{
  "d_model": 128,
  "d_expert": 32,
  "lr_router": 0.000606,
  "n_head": 4,
  "head_dim": 32,
  "positions": "rope",
  "init_std_o": 0.00896,
  "optimizer": "soap_variant",
  "batch_tokens": [32768, 65536, 131072]
}
Below are experts of layer 9 (counted from 0) of a mixture-of-experts language model. Rows are named router (the router's row for the expert), gate (a neuron's input weights, with its number), up (a neuron's input weights, with its number), down (a neuron's output weights, with its number) and show model dimensions 64-127. Each number is 500 + 50 x the weight over its row's rms, rounded and kept within 0 to 999. Numbers have three digits each.
After each expert's rows: "comes before" lists some tokens at least twice as common just after its tokens as in all text; "gets" lists some tokens that make up at least twice as much of what it gets as of all text. This comes from a sample of Wikipedia text that the model never trained on. Tokens count by the router's weight.

# expert 14
router:529413566439561524472504571417543548429525544504479505438599512506523498371469521511514486483538496569445523498581559534513613530526481438566567528546498514550425535532445486499521486537570529
gate2:454509517484527404513452588521523456513503467532457474534476503565485481507516603428485472536509367519504596506576537396451612455519540551466495564472614472524428470532483443550530515503513560
up2:502578469513532453606485574475503517627472516493552474449556521464498435502516477517491503425558480532422548633460488418523519523539451501502509451521471539533444552476510480533635524511479518
down2:560534509566529434468418514474598533595488485501536469440566495531594573560503577422399504460569530549469525452520472537522523498528528556518547525494423479509570445490549565476483495489510461
comes before: "1", "2", "0", "3", "4", "6"
gets: " ", "–", "-", " (", " | ", "/"

# expert 30
router:667453527532473529511434509452493443463512487437470521446504509499432446441462466548441507511495469522442480505601520529568530484503534508521575536505491461509456584468531473559544541583596501
gate5:524512599492468531457491553514560499571488516450492432510471492431488523464423493444423442473442494505494573465417492591591477482512511447481534501466433491463468489592497434473489565453502455
up5:539476467544417539473543560434559485475527502597472507595501488510588443537521464436545478576541504535497471583437447491454468525576480480479591524493368551493538427451574498459503537491516485
down5:482497525525578487501518624502505409522482479467574455598455626461481535518489505537432520507579577484490517351495510541583524496577449448521567488497584499478454439529607475547563429492442503
comes before: "| ", "-", "\n", "|", "- ", "The"
gets: "\n", "\n\n", " |", ")", ";", " |  |"

# expert 40
router:512462567469469499504391559499551516482510523514456477450582596509526525375546459523535432473524556553502431533597517521537486587502554484576472550497464501564558573479559515521599575557547565
gate15:525478533459455518521450429479499514488554529497412509541500557438433582495404534462452410432502501430451562469554595477578416519500532446521531549604513467484512508602452494613466496516505520
up15:447477473556474509521493493522491460455507489508487462431470464560565551481567501550462520559539539488602442573482431409404492417434558478567422582482472534457495607544517522573543421456541588
down15:503511480503526448561515354559552533547504554561549516535512496418531576503506543533437404497531446429506549444514570499539470573456500470451495529501457544514417449498477433527518495476467477
comes before: " | ", ".", "–", " |", "; ", ","
gets: "2", "1", "3", "4", "0", "5"

# expert 55
router:614505501512606536479478603451536544509487557531462518470536584481475489501502526537451456518609466578468522514572651529477542488478568536475533506586503483538396500564460474511528524527623523
gate0:661499486519475473411443494391438452538490527444410440546503489534530559476521534425503484443388551578418542459521501525581451453508480515521492503568597501427508479463515482431565526441616509
up0:484393558471403524529454450547445500494536524418570452502538585422467531500445474513508493459492511393494493425548465536465603488517537470572520531537447506532525517480487469509486516539627539
down0:476499586492470551530486532560535465460525448474564555559536580463472520496370579472541436564478442481459561554491515548517543462450511464453428472497466467456508521496540529520489511514433435
comes before: "1", "0", "2", "\n", "3", "4"
gets: " | ", ".", " (", "; ", " |", ","

# expert 43
router:571456569442554571430483546516508523516519581496465481501516522443487470426474435520438502475541483540451508627659623482602488524555489549574540530522447473571479560522464518479535561537495517
gate2:559477418418455596570475510439476449584481558563506463475509538482471471580487424370506432441461583536546561524511438440506528460558493417536568467475513536394431537468475422595506552473467524
up2:493454503492512477566583483523518455409530459439507459450480495562605552559466581437608520512456543546478381519481511530471588494479536509412400483526571495468580525515554458463495468459492554
down2:505425444571512458420499584520539491602485458550548533504572554465415458544472472451483514497596420426417533500519564510539484581484423500485491531533491426453579504368430492462574513553546565
comes before: "\n\n", " The", "\n", " He", " In", " It"
gets: ".", "\"", ")", " \"", "'", ")."

# expert 52
router:562473549468520532495414577547526478468528487494466492408596555543549541404521551571533486438599559566500475492592568518467534527528552479547504535478477454516499549452521430514636586544588514
gate0:507536531533533522547460539552529485499470466446490498510469593520574479518552464470560469559644555522481531429595500589531523438471515525465546468421512549496474462460531471402446541481410434
up0:565480436499382466497502489442506430499518554455388563534501545474444488558451553473491496417504522436567589452480529584490489495446536482396544491541469515449465490464420598499457405490527576
down0:522472515489561453491515495441442539488563603524462485493494493525489540555501490551458515618558510545499519465489495548450568538436477554523579552458456497597422544538373468480520446518499480
comes before: " | ", ".", " |", ",", "–", ", "
gets: "6", "7", "5", "8", "4", "3"

# expert 16
router:544450516472505520398510581523527535504486545428503514497530499477447488418533495548490474442509485514468545512539547589459526528525471488542503495516457547475539580475584519466520549518535570
gate0:505522482427427438523506509506501486507395379499398535495540519462445436474537587465576555422475494519481430521543507591505436447432511545537429464506433504504505433504639507628456458591574534
up0:541471504473474563402467556464490466388502475442587477473509437506453524579440546557493470418501438498439566545536525431576419456593555534521393454489498416464537433503441444430483493520472395
down0:490461450471446480452421499539467559499503438483474487439550456437468419440431530458555514491399572577523392557551538506547480467424534506502456531559451448427547615453583431503559512446543458
comes before: "\n\n", "The", "==", "\n", "===", "="
gets: "\n\n", "==", "===", "\n", "=", "."

# expert 24
router:587491571519498484521409488393512435380499513430549434439523495471464532509384479511463447492494482517369474495569479521556507452489617497513557533521506472515511494534465408476568523613551474
gate5:493546498413548497503422488431599469417555548376522545554518456547517511506600503381489568490537502431432602469587542491502449532502476533500437468463647464540529444484524544514514488569467488
up5:414405515476513620414487573546484453475510434555516505481463592520454503543595404469485475577487476435548515448409598483487491568473512535552466499543408472475531460347533502496475528446463514
down5:574511516447491459505537567465573557560517570475443489482509502520476448410511461553524568420435493524453482463521512479419585510433407481518535532495465479505507442568439378452539491457528559
comes before: "| ", "-", "|", "- ", "2", "  -"
gets: "\n", "| ", "-", "|", " at", " from"

# expert 53
router:542448560495504428443526593497621517467479536487446571471597454520446431513472456607483454479524517497453500522643538527474547528507585459534494577518537490553490494490451423509562496562511534
gate2:514402512493504571438527502544476488464535498520479460538500539521521415556400408511478489528525488480588480530671499419482503490480624564549433501465449504493421495446396506544509540544561572
up2:530422481400545593502451504528553494540511510472494460472510577539558478532494425464458519485542457468445603533466576522492440521455502478554513472601566507581521559492503577490489510551550512
down2:518579446522416489534452528445393560486570505522530584484505506519388434478646479448497475579581560633473517547513514566551522552544465492481450461506517528504539451437479546526474484531439453
comes before: "1", "2", ", ", "012", "014", "017"
gets: "1", "2", ", ", " ", " in ", " June "

# expert 21
router:539447528468581545481428521477526458507496528513468458464608589438479530480490449473552443525523504515444516513571553515509547527511538516619490521535467438604527549482527482501545567528616533
gate2:570557468581441419552556516460540458542553477471459529556497498533498473403422507484465449505578415503410510517540503519606407580581386408533575493528572536570502448494532511443471554616504525
up2:568513546407574445415538558559519487382558573440489581513538528438472431545530535447456582517479513461561486411541491412384516504453508471457433499521539504463436446473530498496569487513523479
down2:545445498467527509488514502419529518515556530504532400504537413475507498553541429415490460450512421587502606482532465577442558539487426509559526525546566534496477540485458548541469476550528468
comes before: " | ", "\n", " |", "; ", "% | ", " |  |"
gets: " |", "0", " | ", " |  |", "1", "3"

# expert 50
router:555481496530499577513445509530571496519552495485431478434632609486486554407538508573545423498517512554439505495669591555494483507511613493565519551510436437539515539477544474542603558529538538
gate0:525431503565483498480424522516458455531476541579519533458483512469509486484475550555527517469599567504412430438469424521510536562464436470560472565447531480489603503612532533495523522548519511
up0:515548484430511543555472472531541588521502477380488554507490453593515470561518460505484545567493497498545383441457465508457524614562521455637510411458516559489436540554531607456492553545520490
down0:534571540528427494434454523436481531435502400504499602526487415424488614629549499571448573525549442454533549524450529498509556483490608469472495524563447569549550412531497489452484473545513501
comes before: " | ", ".", "–", " |", "; ", ","
gets: "1", "2", "0", "3", "4", "5"

# expert 49
router:613402556435491479421500537463592502499507516507460465550594573441422482487433474564465440519549515534470456538579591537483486525460579458570544533541491491513423531541477439457542529587535597
gate2:410530532433592465470455426417562561489503514516477565582529544511594490447469490489473527435523509548544492541589524461520526504515438458536550553539454584609475533525513560512517526478497430
up2:555556472512419500528489530477432562561498478502460620552470524620455471510642483562395567499483522478567513553542497588495348492498525503476535546553409570487488535531404540467452426512484591
down2:446556503465471460488494480476508483465484489510420521471422493423499536583446457578463538555443536486607505520540514499425544518482406484536411488450514511480422528622514413544516387535451577
comes before: "1", "2", "0", "3", "4", "6"
gets: " | ", "| ", " (", " ", ", ", "; "

# expert 19
router:536419571547600501471501573512572554479516524487441495524506471498488492422398464509471457450567467449458493537653555488582577573511523556491497537606476468465468581486466458469501532517498441
gate7:492519480475508440455483524553515488448570563479430555434519501534572547346479428563472547470584447473442577412533493493568473469528567425477566508505470492471601507525488579452493523533488470
up7:470440546514442509531493494551475498547484600647428486484491479467449502508445472506515534457544503505524407559627575548615414485552440568541447457559530455466528504457531551496505448459470579
down7:515546495486575488475432501463448513553554457490591528672486468587505461546478419479528531468551488483543431548470531562449496468453566534468586538492485513479455463464481471484493599589588554
comes before: "\n\n", " The", "\n", " He", " In", " In "
gets: ".", "\n\n", "s.", ",", ").", "=="